Weights of a small mixture-of-experts language model, trained from scratch on English Wikipedia.
Size: width 256, vocabulary 2048.
Below are experts of layer 2 (counted from 0) of a mixture-of-experts language model. Rows are named router (the router's row for the expert), up (a neuron's input weights, with its number), down (a neuron's output weights, with its number) and show model dimensions 128-255. Each number is 500 + 40 x the weight over its row's rms, rounded and kept within 0 to 999. Numbers have three digits each.
After each expert's rows: "gets" lists some tokens that make up at least twice as much of what it gets as of all text. This comes from a sample of Wikipedia text that the model never trained on. Tokens count by the router's weight.

# expert 179
router:456482552496586417563456532417507477479516555409546452469477510510490473440473474492484497488501474551521451442525503512483520507525431550483547478508433453514490538477456513500494546476508455513466555427457477524499485528505507464577501584469523516466442461452537454515556507365499490563472508484557418446513487465509471555504470491534482436510514470417464443478448506521507499494504
up0:520430513491474515547372429503544539524489517471486460490457527499468532503543481472475522484486518458503478475482467468458564504485476520508436514486509490469497450498504456457464449502480498494523531505559488475476524520494414448456464464516485480551514445524547424451469497496422472546505479506525429483513517502519524433484521473517475499456532472439535477477488442531562528568514
down0:471515598482440524526499488549520481456445503521507546485472475459491521525507536466467524497639498487548520535522518534525512518521489562529479544498522440492513506523576399446514524457515511472499431467473444512465514511485408455488562469472511520488485499516433468471473558543471537448530479533516490597479581482507401509558485528564519548512534465489486472526457507529467453457465
up1:515513472422547530510511499512485430560492516545530443464507495480592425503534455463506566504515477478516473527417493518470488500534427508489512440383520484446508533539493478481481550483505552476487600525508471462514504529529592496543456553494486479526465482519561512487576573510487466447433541493443421540457546481442504508551533478485471516445499555429523498564494475505499485571478
down1:469470559493575461514553498530443498517559513519486463489511521536485559562558452571501480471492526471449465504493511590507522404582525516495482479437493501491483552461501479563414486505514503538575435467497534520471507538602504514535520508455487490476440553542443466534495500451501417489516527460478520482526514469478466463539509509489441554492595461460496458472475602438511538461474
up2:527519471529491495578505458457479513487483438524521543490542495504467470479407479511516518469462465512497536446487463461527476486560569582451488499490510523487559585573425511487479556520570519491521512420556480440516529480502453500518561488488548532440525467467480492523551435533533486491542532524496531507510491526401471508507510507487519479498481461554424476501494496460558450491413
down2:486456488454547539540596529473544472573531485548411475459518505439519460478518511461509513497479509509400538459479517497509468554539498472399463444550519535505517475522496452538548547519550509502525490543525471460604508471509510507459542478497534407468516518488512534521500471515528542442507492569449512467465499519506530575483532488528522470475526469554472499366494467441535508474481
gets: "mi", "que", "C", "ri", "ru", "tri"

# expert 118
router:523392530486560448470562511486513530425586503475475452432497523506461491503495540505480580499487499543415448534454526432466513511454508489549505584519471546511493513483558477541528484476461476528526509436488507450431530510470540515491502492472447500580419529450586468566519427425523454608523496391550429466458456461488533534502486547565500470458495453420515477519486523530491506485493
up0:513488501454481434518429383552521542465507501449502510542432492518432526537498491525538554493460552505454502457493521498485518534507514542508452547541605485487520489526538521462563495568499524467506553509597451515482521448487518486523488496544511507529487575552531509458453455530496483521495513512455490488557568498450514526519478435477461438534565434500462496464448534532517488549502
down0:538506513514515446496506500517498487443442497442553550530525481534506492509550524450407461519510474527518510528447528490509479497601444473521478483501536496506439560498516401532439484461548519438475490449429403516485485528475477446509600496412473505517521450528425501519525503527527508498480527486444578602475493469488452510465465484515498490482464443459505459439468513585516572526480
up1:497524624517491479507560503511552449482480499513431489440549502496531494490475479482518526481510439404490503523438536570484506539505427470475516517397538449504504548492507502537453543489528493441509529520464444522539466548547503565519485551409505497506459495486481476538502470506460456501517510409446430492489524472486510468534504510534487480541501574480510580540485436462562502496586
down1:496484524516499506487528518541577567543571493587465487550517499547598504496494443456578503537471501509433537424484546575517534480524580522521507469462503528562518492429432516490460488456564443447509492442518565447566476481493498501512455506568452521488470562514476524522495503511460502517476522492509510496540489437470501537579469467547491486539556532547440474501501503587490558492504
up2:556501469471484526580545513477408541517569484516588494404542489549424434558492488582484524498439534504516573398433556435529520500565495516483515512469575467507517531494487485523402523541513491499525564511533481477511497541482407571529474442482473474541526503463537487536543469517480540539517460548490475501479529430464523524450476519464491527506493466505478529567469532513450502509452
down2:471475505510508499519514525496521479501598488518504483480427546457555512492499500557511475480526493419487605497479480497504499516506431463438487508574544539501561560509568509493507552516507535497515525553554488507504543466484539561528538510461504366508482558543479462474485456500472480482492472577470501483519498530482514467465538524532570492547434469498446521482508391533527533505561
gets: "al", "el", "ell", "son", "ist", "an"

# expert 78
router:557455516502531440467447527499527481501522508464603486462493568417504471492483544526496503487508473574482471577441457531444532512472425515491494580522510476528497531496485498433469487461526483586447525486503467493474513554553518487444530525492676525536435582480525466577515494476493484551507495457483477494432480484506467443536451556499492495464363440452543452508436526534477495486487
up0:492460538436489500563478456565542439545525451460489494566457457483447520556503507503472543507545580578461450566506501427513539527562475556494487500497541479552495477497506498429493528514471549528579537541581429517429584482518516489488479451586578504523503509499477453451503475519457495521470499533517456410521570529501503458477491452552492495549531461520527553540497543483544515552474
down0:423534480516541526506552510539547512501442589494503521458473551537496450532480520490513489476520461485486486462467528558485480519570532480493492502510524484496413575528465469545419514503544545470522465441438440440525532465471486520485563503495527490498510460487476358519508485461437395455473460405553540585500494484545468486505425536528530432586484482492505478475554513488539496473482
up1:496501539454542483477490509513511377529493508490537526469507442485535523461573497572479574470526411458489485544475509541455457528462382522565440514486486480439479498503482442501436517542522505449488509419507505502462561556519462514499477546451464477530501530472507456518521480509413415516473528510494490528468493432507515516541498514503585495528445495476498521468488336503530499474434
down1:447487506484447444515517524558480463516530500488448483581480511555570553523520501542478512499452539443459534575473493518481484460482495485530410475499541530563510561415484449517496472518490459482526485417479462499499484522588515545494515452492565484493483542535457532505481470531526470585443482547443459462507501571508479465529514448547516492453549477476482531445496483472521520478514
up2:518514463544471468579517445512457457562550537551571532510482506522428433436471527509435536473521544546542517399495482557547515526547504498463533504459476510472564461524435495542463537556471508487480514543466443408474495524462522517552496466465563507519490539508529493510503512484461507462563520541580478541414459498450516460509546542487501490530521448523478492529549503435508509472450
down2:561548561504532515478506500527520432542506551494419412564489510518496460469581460434486486464609512450507502539501485509492518498506511420478448489525516528530529499554515478484522554445534490470491461521544517513533488479485504503521518460501508380526479507498478474452496455564557521485492433564505577569479478497471525510486573504526515504466495496441507472495470439380512568498506
gets: "al", "il", "i", "ol", "is", "ation"

# expert 221
router:565467486583574448533515514470505468509518514472521439440506548511512418579463537507475554522485474486502462488462471569496514492507435495482495535546483507433511498497536539519497535507543473563440510506522429496505509474554521554419543472476502515555542559435518406494501446525487479533460536510453426432474504481449471527553536510524429483482462465441473441577469540505496499497471
up0:466522510439472497569440481524621446465473511486605509465485556508490515460530488479472563553515510518511495510522583475518505474450473549545438526431533505520486480518529421489497491552417457449492526503558518505481573505475496466546465439570501533539518459561521457462472540519521478557466515497547489466566533503503497497498468497526551487457524432493483489512503489499497507544508
down0:466566514547544511518507527574501486453444478494509496495513592498497512474491527413493504508568507494491478508418536541503499524516463558481473515506518514469439465569575397532464484436531475441467448490460493519450515455472474460481549419455490512433475479558462451504481524486462523527555435422468497533502546486545471509502495481467459469457539496480569537447463459491497516508487
up1:503483494543519482513489508579520420519480487518443447508491602523515491471518519481510571422489514511462489511502478525466429497538491500414471424453540437450503547512516495535526489481510498536459533507570490533575555544593477472486499506484498410534500411552460519474516454511494530483469525478434528490474559473479522481520482532493537503499409497495477494492468439565517466524556
down1:431509506486512509453516501509432464552455503469453453554482574544514523484506525511520407516515543471414504532600516451517500472619532460564484495523484529493471493523452524498554499501544459493594492555469466561518441443580495526589486501409512533491459556477502526456434469461465502428532490511484547465519564513486495520488466501485478501541503540516475471428452533435516504465467
up2:545461491519419498512502489401493550527520492504498494492563527440450507487405486496485516474505500490570520446500525491502514509514508556468502451492515526457562544498470478520500651555509488526468556549538428489523561519520491524451492539476485419500576512421509428517497501516502536503514525532596509524511542532480478511458487543510469495575501486463470456519500562487509402482482
down2:473437486463542543525517515512493457598540528502452437434495460506520485495457502438483448497463543453496508477510519437515548543540486470463583460568537522543479506627479485561560568501565446473484515508466471529529492461485512522446523428484543479540511471508471485460490486529541510524446468509547556459575473494466530517455544527544509535500503559480474525515474485423510491522402
gets: "l", "or", "t", "al", "d", "our"

# expert 217
router:517462474536502469587471535488510501486490482434499492439479478518424508507462581513493527500487471489407465553444508564522519536486493533565507607485460526492554556489573493499497515460523477538542490462484445514503522533493525507464501489467512521533449517490549466499521484468560467524472551425529385471484495474480413498490486539553486506484489466466504454485457555535466469451518
up0:517509487468472535507468446519503429500562477506547542506446499481451463555494478516509510434517562474495494512493575485502526474429483533530462469454549491514515476475542464419474442554462508478524494453577529480522515472503530516492506451569497467510451502530528402372446557539497465556513537509510439503511520580531478471451547410506526505511497470429470503547478488503511508545487
down0:448561470515427506466483435548490496516418466495496527516506516493523565517511553431402505483545503504523515498474541549485462500518439521520431528485541460494441532535530436481455472484526451445454435470514480489479521476476525469473557479484488509449565477517494474466494506474479501449540422454551502524539593520518463520428500506476464533493514490533527551494496478463504493469526
up1:502479517518561441502498532484533398455469496518508475411552459527544441485551466491501562469485465441471481492508530538458451538516387491486447456416574500419493514476515463536478586507519533490463526535507464548513557551532513500543512471455462494532465473508510463477513510492438433496468536482499483465480524466405537456530471543483483540506405501440547518520466449503486505510520
down1:504473522508444514532505524583447518523523517501516398534485505533515467504533529521526462533459482493351488522465485467505515452529484425530510449578467482523506556432480499502470533445498517484522480468475512511540472493613494480531469468468452470516462572576480474557473497455431487479487477517566514506576517477489491466520474497592486513467509460489477408515519485401518523522511
up2:561525463510502497519542472518443517538517522499497438424519505522464505419435484545495565539464557455494517451525556534476533504523507476462523494540527559443562544507495484512455573483496485506519535475521492387558510538468428554541494498540528469476545535470563449534512479426528470526510496529517497501483549540471487506495474445452434481502485403562483432490499510434487395465446
down2:412524479489531497443484529553488498521530470460443445461450480460546472465528435477470531495502536508464531495508452429483496437444479498464537459529539497562527526478536434514513606554547507508428516563504437464453550428487517456496514531479552444489505396463526479506470424562538494503464535525520584514510476512497458446492514557526479506449529518519502540516526465411512489479517
gets: "\n", " |", "|", "==", " is", ";"

# expert 144
router:481513529582527471505480562452500486589507510459428506491485513383451487539484540602622570529476438475433477493491465503494545565522517553594500507562436479444494538495491515510481503466491453559474489454516479484475421540472494560456522501458501521545430579522562482545585421479523472557501497477549505539415485433523524499511510503496441468523486506548515474518483522526506495443478
up0:494508503488474532531429412516624466500515528389489477508422552501574531546511510535453535540504548541499515549519481521459537441517539502513442559518513462530475476520534459424467481586523506515518563570527533532489532482539499462494523460502568518476580454541493439465555517535502492527456424525548490511514588568547507532530482472529529488497456468482523512484500527524514488510568
down0:478565420497475455499514535524456463551493490523502515582487559483455518521548524516483457531567531490450442488534544499541491517552515542553500493508518491479443394466523442524476483447546501485479490466575536560447435549452437514488549485448523463492473489530478486515478433466543492547541475479494596601482457528503454464410469488523499488543492506569459500481566549493507454514519
up1:575428510472535442492508529448554425486469397550505451457501429500497436521580469489498540417457419477525471480487443485468531523478419531547446488485500503466529494557478451520490546501587489470526547524543496474524507521495523511508520442488496514527445453534485418506512497522462503497470510442492487518511521445435512469514528493473525522445490500442523518568495487514532503526453
down1:496439550513496430507451568511480540518460437577454552511487487496467488509479507525469515505428492422445553513542492524507431449491474428560529491510488542468543540518518511572418506461586489478528456488586516464557460471536482635544515415487505485506452494498402531493527456492419488455538497474565540473483505511474500541517443509479468508481532515499606475492490507508450494493516
up2:481491410498504459524490490517446477503568479504447454498526467501425470465377506505491543509494526509550501452503528478461448540613486452496471431527547528520522545509521485598506585526506524472486462489502479437508523558482396501527512495488492511462512512503618477495500529488426538461496539607542484508485485525510524496453501576483438496510484500477475515510527518511506413501469
down2:459476515529500513532547538454459517553548487493441495509487488501494520468441509491461427509509546446494502454502488474432495489504460441541485423476482514436458453540483456553551554585514458491496491514506545496510561472386511501508534518459521446426456537530538529451536519493460539542491544560430507505506490501491462455476490519427547522501458435506501521514516461526528504507521
gets: "==", " ==", "===", "th", " years", "===="

# expert 28
router:480493490543548452530518531472514470548537481409433476455512579447464513529507515543546531552438483492365482429465464556478501539465525597553492516468475456505512545470598543465475509423498479526532507462536540511512525497503523593448537539458495488532417546497533480543540457449537491550528499525502487501491490502530434509497460466586410448490486479525478404439415492593439477413490
up0:552497527499434512538400440573609440435521509488521545564471520493493473528517475546442505510517553500480499469577511523455487529430468462444465542521510469495460440594606487514506455562469481525477505517593445487483501482493517489507493493536579535507529432548502436473428495536453512491506502503447486484545575605551550481474453481507572499503518493408512466491369527477483470517478
down0:519540432495433467544534525426568507563517461485499543564572557496502512531534562503495474503502521500484417471454502492515548520510520475436469475484561540464539470522524516469455502534535412445500437480517507551482496563415472503500593495578521533542526455521511477423453513478513506509488452463501537564497527544538494514494508518468466468502511485518574503531507450504528488554489
up1:524480482500573404496504515489500389472439465483517483416550474501536480481562408468490575475465458446484494504463456585392500546500362495505467443450555461468454491460538486512490495528500520452471474534533461484538566527512477498487526456467505514523470506471538507481557495485442424552418528520491534500449489469462507443566498536503508509518431501439502532516488418474553527487478
down1:507493512508434442458538600568473495502489503503525438549592514602520519511489526555509481478467509491441512510483545515550524485562491480539519493527480509546487511438509507471484491470464515535494446503515493476563462509652506538546491471431482506548437507527503468522487517525442495519506527468543533480598517486419523500557391536526449513483530497538505462479528495468485565500464
up2:518500462503486438528519433485431521495543482443484413465496449493470503478463471538527516503490511532526576492531466489501521504569550477497519394571533534511514518533473483562469589529523409511498503445510434438533537517494422523506487467504532526484499531515543474536534462476449504453475613576541505544471515512494491534474510544506497475511497452531469503534529548465493447495478
down2:456488551475519519498489499468542482516579487447414456525475546542518520442442504551517502580512518518448487479492497491459484520472501458556473386447486527463452533462489494535536533488474484482505477569521513481574505472440514469475498557484458524522461511544518498457497497478552451541437543563423498550465495537495509500492460491462535545567486457504550472502511386531470549556505
gets: "==", "===", " ==", " |", "====", "\n"

# expert 14
router:538577441522503401517483533442534528536547482462485478434434538489451492504422537476527587510500470517511459512444482464539520513448502506510503566536507496484490483501511492489519544477488513481422463445515490501460433504457503564502506483491508528527506640447535455504468502552581486539476575524509445484452503494444484503481510537574428497494445466473486424516458539521461458467486
up0:506524423448458468490528510535564490442461505459513506465496539497418518544472479487488504489520526516544489491494554598562536484539475575564468523491506432544564484488527484488463500532534504436516556417518556516485510506489463545541533474485502479551550493538484458469491507477452441530467500462460472497541547527485439508467475482565496468534530415529573466493423487480545512492474
down0:469553479516522457527572489547479464466462448586523478484551494527539525476562467456428461458550458545492467448493533568493490533549564474499508513500469507533418533523494419438496420484485495493475472461509489530421498379463453531482566483534509449509471452475454483537516488511483514488560477498527561515535509470493467500523507530488487518436503487472509503459568479549547512426504
up1:523520524502551477494460486455485335579490506553432442464433433525513462443530533509523482463468511460442442556387549451443503565522469545478490475462535516428567512535495433525487516487532571462472507500494522561525493515562497542522514490491515532519458510502478495514520514507495473525460503441534508479460607437510510459576467482481523556474554506442516503508485450504513507511488
down1:510504542566473434526525497532582569497523451494460540556502557504487494519497553510492557515505550522459527555541450537409532555543422503546499466550554530522523440449431489498495496496435498453519460520540517531565457511620485488584547447508546519502492485439442473509509508424510521571565513557517506510563521463489536514593562469424428468482488415482476506504512523465513539538570
up2:501492445483442527527496463503502513505476424481496443496515472477491450487407464524433520566440561529489457469396461503458428466497533510460475449470492456434468543528465511563515530534485488521499492505530422469560493513529442607567526543479552492473564513533577529501520531536504461500509563548521504578505462518489423512464431505507493473521509437506514478530512497409499476490437
down2:481516488448483532532479531479531518503412505471459453506424538480499473515484471464418425516457527509553515526461536490424496441441476418456521469547509517516488543534461502526516565537587501423480485570474427561527463463468490574412490544512546460529548437521478518497451532475555512466492443485558577574494527505510479456446511535567500559513475491547561499518514516486520498451544
gets: "al", "t", "el", "h", "or", "-"

# expert 50
router:557529498500497435491495504483504464476543538456583440486456543467464488545524510516609510480483417580492497459484472501511531528450496568550512477572466487454453512497499540462523523476447457549456500502465455506481475558501505562491569473459553524514464514508551501464522449509449525624494538453551433472526499469480464459518486565556489530429467494515474489502441476490423485437529
up0:518523507496547505523452432522600482486522524452521503532467527475450494520525503539465548528519530551495477508541532486507545476519421539561501502488560444509527486514535490452474508497547474473519514519637490529449565491530514505492497482498553515501512486580537473443441493519479484525483548506518459447521546536513511496502510505531495469485516415500522556507447515491486514527508
down0:518535503485506542429510444537574510506449453512534548467482519468527496493481493467444561448565478439577514563444490466486493475471477485455495551553539479496458485541533407513501506482556528400479372512488484477487522466435502507468553490495514529500494512520421473521493544508488480471522478494562503565514523531556484585487496522465487490484513510562466462532563529438510535539490
up1:552432552488568452511532507474457441487460497524472519454535395511526497490507534531519528364473475486445492438530459543460450558504442515499467392455510478476516552531453478522453511463433547495453528512459562439503479565507490464534474549400490470482485472497542468440500520534448410545468455500487490534525539463458528475525446498457508524477454542525466506517548520514479518528552
down1:579451491503532413439533493547478548477496456532462414468517536577559492483481525570566442489455465603406514529491446461481520473516476442571493517556512434468524590474457488556503497490530460530473407486470516498570454510526487495478476492429531432488499489535519453501419542469496525408498470486512521501486484492483528484582425500511474451559547474477437415497525568441497532484456
up2:510462484563474476583461455503508523594601511498511475455523511559413488492482504488498501479479529477488558453522483508509545489571501504503507503463523536495575483493463497556507557520450476512546543476516477459474518575523413515575505509523476436486540499456591484531506498567477510511517484594581509554457555537472483534547477501503507445503515431504484506535565488463514447513447
down2:476450481519533482515475496544490488539582484486402446525459525456464392470506515477436532464523508491474492490503508440528523473465472504479472510542570509497511571534509423581474529533580471513503530565458483459566515501458457526413538477468575406541554460470506541489561490547547484519511588524549553509505526531456516510461473577548557562524528512512431493481520425425516524469485
gets: "-", "|", "/", "–", " +", " Ma"

# expert 27
router:523450542490509501522432519442495562535514504481468467509488520511381543514455571473522542522489466556524492418480416485489503500530483486501586533584451520512501550459451587496406550464504380586488499487483501480478499502470543550501487491542515477525473501449581491505517548454432526564463571497472442488489462497426471513512541523517464449491461477502435526504418574522450535458539
up0:506531480453497486572427466496548475499520496430512520480443469500523503476499505507476515523509549539551475555511510456488523509526431523516470520496553521530444501481484466489436482541488455459520578512534546531515544435488504455512519468537517566532536474520456495476492500524438506534499492513488429460487502554453579443541531447549528494507559513522486553524400456524498474570531
down0:487469461453545568557502484521579495488436459471486489473504510501551477484502542506545497471546506528480470534502520504523437515459435508535468577485529472485518492510471465471488437492554477409440433430513460491558556508435400536532505490505481518424576506512426528457540438492545489500470506451507564599509551462571464491568488524469530514498484455519534522532493467488483466482419
up1:551431535539500490473516555472555408503471482485489480403480502513468463476547474480532460501456411438485478519556438556446410520507419454533427416446540455541522469538421509492463559480474519461466472534490494439522562520521493521476554452467459530520463526556571529485487525487381450515541519499421486528473461491542450504576495556507489488524477456561503575473502485463511561449535
down1:456520511528481490503566490563475526518528486521487458578572443503463580525511501545489492505502492516389491425488542510496492467525543488516481487589528469557541526491539451521451542495517450466474447443525556504557545382471507514513501487502546480470509531480532462542465507449469487491478508506478540554630555578484443531510496566483456476482524392524533542499520525409494577541489
up2:537478457530514515466488494507464554550516498520515465483528528498432465503475538527437512567496526514529552433511576482485504530561545521493543426519481505492548541493457523527437554566529494509520530485457468466532488524543427574545535477584516469571518387516556516564490512508500489577538501511534541540430565482427472499444539429441489465486531461496469489451484537522540379490433
down2:480504501486511475477449471521549536485542452472446488448478543432477482450533568513419552484525502500562526477473533403522536524521467503446502473471496511571559519522443451525463567565478548402477557571556503506520502479514503556489521503363538436556520542498415528489527454561507524505489533545487474494499480472530502474485500531511524511494591514527444602526466471476482492450434
gets: "ni", "ti", "li", "mi", "vi", "u"

# expert 91
router:535499545528527488488461545441492465534501502464574469477489522464464479498475581511516535500486469631501456477466433444535397508525452523503578607474495531415512472504486552519503470456487500553500504482485538521480455517468521462517512496505513497545463598456576461509525463523549491558498591490543531481463489494500482429558423517530482519504374481445440446500485527546454459480504
up0:508519548442499503542436450524534472505534468484527466490431533491469499498512506486476571486535528473481530507470573574504560463531491479518479583445553485523506496512572452400466470533437470452519516570518494491489517496505501513515487408547457511499530454499499454444433464463471501521468524558527426471535532504501500434505501493584575492488497443498505521562426550484469472528564
down0:458572495463424486472453444586553476530483507511496475523484498514569538478511536498460503479577453474486522519468539450478508509496443526507446526491562528487526471538523358490471470477573468456474445443497488558518507525476503496478559410517465524523564499524468481449451517525508527473504460480503469556578572504524438559457494539485519517478613476519522532476469547512526509542491
up1:531472514559532468506510485442496419540476463535526562387576429580474413487516520496519554520519475406461550482556506517455453500442439484515535482478502490534501500512541502456504537504463538521479501468456536528536537539551445617472505505445483457534487479510478474528489457575526444537504515515526490535497505505506454434610529576495497567553433547465509500442496443477507456515517
down1:440471503518460572480474517531509515505524515561465528606463527588465501435477497445542485498507550457435496552501572534529487485533435439548501410509536506588480475505487532504518471476535486509530485525476434486493476455524465534540490537471491494519445510453425512498449500452447532532534495495527487533523484559502542492574301462455449450427528525492486474472477516465525488528498
up2:495553428524430480479514510439519457528476481513552469492548501505459487496443458481395526471409513525493545446433508473435570453566477424456424440446526452430451554566437502525478580481521512485489524502465425501511483535434426523484451482536533473552580483484578461525509537529535472529550476459525503507465503467453458450496468533513449463535537499522467502605569488497476468509445
down2:523490487511461484461507502534503470546519515545412498491426545488491475457469496492477446511545523472467506444485444456512556500470477450457508514509551494494520485561511427530541557536541458467508518517505561473477517455441447532475497467426513434496593518500493499457448480484465510465428563538445477501534498523424491473509513598548443488512517468434556497517548446510492530486467
gets: "il", "ul", "al", "it", "en", "hi"

# expert 81
router:545511512499544470514482490455510501491582569438485487489512548448415522502487518513528584435483464549472487430526506525523534474458490501577520555470423495500513517463527504434506538459430473523466552462519498470475508549586520550469507490473508546550462485433544477474495455527532454623450501550505522478480511484407476431506422512539426497490464424458472497458485517503469454451505
up0:465464498434510493524438460522605505532551511501483477507413526523429464516522544504438541474517556517460532506472485498516572511457487536535496511518591465503531509515503447480476556528453515475559540464591501519519522498575513518521494426517538559481491494532523422489494485496460444518472483508495496497481518532495494502473519527577523502474495470448500534502490505484516478539520
down0:490494547553486503479521527497592448510466495504517490514544500472534512492499529508525460490564490527539442481459537559545520520553494497474479551504510486492447534556595418490501426432561494461476426490502443512511613476416446486473533484471484515527483512509450465516553485449493546492521484479527531552507552560524467554496500531495476494569560497498474568514554528521509468435511
up1:536457523484578435502511511499505385465428493498503480403554462504541472507543477485521557463475462423440494504478464544449470538521386479473472453416572473462495538501497476520494574517520547464482493532470482530529554572523514514509508481440481455508454471498480473492522517510426429476448536495512491494446558453446499472575485526476518519505404508442525541523489415480508510539512
down1:492507529510414462520529544520493555481490528490464441579548512574497515501514513494571540489417506495395518500476554534514514456572468450568483486496475487556535528455526493529481523468529472494504460477492454516544435504600530520568489469434464497509395551493463505566447519488471513457474484500532512500590531536452504564562445461517436514499569467551481428482498547462494532498473
up2:536482440508514511545498510535483520504530516501549462459555500509457478433428497510456509512471500499514552461568528545519522496562501477466449467452528550460568556533491458521431591542525466562470517504510470435595505539530489542517500450523524481497535482501642472545478476510458534522532505545538434516453532500457457505507528459451479473479497484529441525516510490452552460470404
down2:526494540467560555464519518519522445564509536518399453489458517448527440480482480478527527554508513504467499495520527419549492475456454474461449498597534516515532506518464457530515578550596516510480514570513481488588565493465523551494537489491503425553518457447482505491473445541555529454440569557515516477500532484481514511450559534540483563470510534516551522448433453466497533473504
gets: " ", " for", " T", "ward", "go", " Ch"

# expert 96
router:514553533531522501546498610455597493504519509471569435445492516522464533561432539532551531524495481513481412523465480460538529496478460468486497573457460546452525541519615490386510600503524551505478500402478462495461515530448521408516487550529513542588475533486535503482491502565526477513518488460565500449462487469457526394514486446517488485521492469414469462546475584529425516452548
up0:517496543455564472599449497499564497520472505492566518468497514494471487513481489517460527456529569544486441487453593509483562498464444526494465523443563533503451447538527520462431528502525449487572570505510465538468537496505441590507438430560490546507542519534536429500431490452446506520482489541501421461562497520445529444482498477548474470512498465492446514517440451443490533534525
down0:429544521505485504530508462546527498474438481457482534462499502512518559516521522447426476441560483511541547468465507479467482492490408535470443526469553457499480479550570432495451452484497452415479478456494479535510515508462442495516549400504468477482589492489507451495473534495473478455519451467554448554499561529538472502491482496488481558456588465503524500470456500509507487495513
up1:493459501552542457490479497564517496457484477512474519421542479424550485468521474534473471450573470355484510507514462549449494491509433556489466484495462508387505533523547471454476511566466509474504487520538485497548566516554529488560552471461467501518506489496538464444527476507479440479503498478515479566527560498455450481471474520518533519541426538466489538478452461479507558510524
down1:429475533486514512543454527540472603574505462422495484577514455524522525488512525555551500453501577467433528482463514503463505427548480486486481481584472485500486497459501566472453507458496501477469384502494477551560494476557487541511488502440494528529495469478459466508488519471480529526442514544522535489520497500454469516493434452534451547467523458553625503537503454455505454549517
up2:482493445530460479562545532480492519546475545469526453427571460528513477440493513519493442500441525477495516478516479503499583490461483471413451475405472559473513506509497556518457592453530478497486531514541479402528550526480441525534459506545528521507506482506594465538532507497488499433546495483522467504516503477519524501445421498506512476546500474482496462574521500446523452482516
down2:486504457511506485498468551492499458539526501518426390468426479516538517475511486555421513532502498527449502424514469440544557548515447459416496457461522549462468538481450486515539541548541484459553462519592495470531456532595522574497528557572540485487547461467438488500496511525535489484503511497524570526474542538474496493542540501656537506449478459526547503542460508451497596475459
gets: "er", "ar", "el", "c", "on", " He"

# expert 218
router:537543490538521433507516522539526452494546511491518419478478531480462473506482481526540540467475428538475489453489465619534554493517502515560513532620468530485522541472494562476507522496427482532425520491494508524428482512474498525422529499476523530516467481491561507439499470527448492561478545515530426503469495480466464450502451515546486480489484486455510488529460596547468459433513
up0:525504434502476519517473415519544482488471529411508524508474518472462513552477494501447525470593592487477483509508531478539571510503438527515506483445564458490508458538536499458451511522507521474573533541582519564515534474480513512524505469554548518517483514545533427471474500511465492545467514497495463480533588558526509459477510412535505531450507445509543557432437469529512509505505
down0:480547499453454528487485553519596496439464425460485540478500492497530509485542529502432515477534529444461548536508512535498518475557504488476503552507509519484466514558523469466449453443525465452476402433473462504576497431512527535420539436541441488475538560472453485462514531514428417478515498559470525492454639542520472514481466497513556444521499432532498506524488495550521511489488
up1:507420486501547462526459473519469418474470508501497444456531477495574476512490461486473554444494481458493510529463479569395514545501477461517520402439543483409493543477477497510469495473549504444438453523508513513507548513531489530564497525437537463482470463525544510465565539483440464539443526469499502500441513497468543497576463486469550467483420590431505528555445440468514553547469
down1:439499489525483443459515494484437551496486496477488391584514520554504479509495530526560486460448485544312472495479489501541543496536484454595527449482508524541508525459472475535470458426497478504476413503498496459549448487559535503490501509412494410485485522544490510520458477539486517450483492462528518453535505499447481537527431508476499457529534465554475473501494567450460527495453
up2:482552537487548526514517534505475505550489536473594488526587537514439418521479508461467525522470522467505493420484549515521527515612538531504516514503553525492565498501445398516504558548487530447523542515569447435541526569512545525559505514497522425494607475530578486515523471494535470520434484500567486494497527516458498477471501511465535473517512475508393438505501500388494426512450
down2:436482540536554530484477489553504487574586527483475552507409477464536445460517483412463490492529539495539562464507466409462568483478522453504419460602526491540496518515505404519437632545533487462485525515483500470508509432504482534433574509486494413509506495494547522522464443534551497424461583537551536491464557467442501492474528494537549585485524521468476468491508447460523503525538
gets: "-", "|", " –", " (", "===", " +"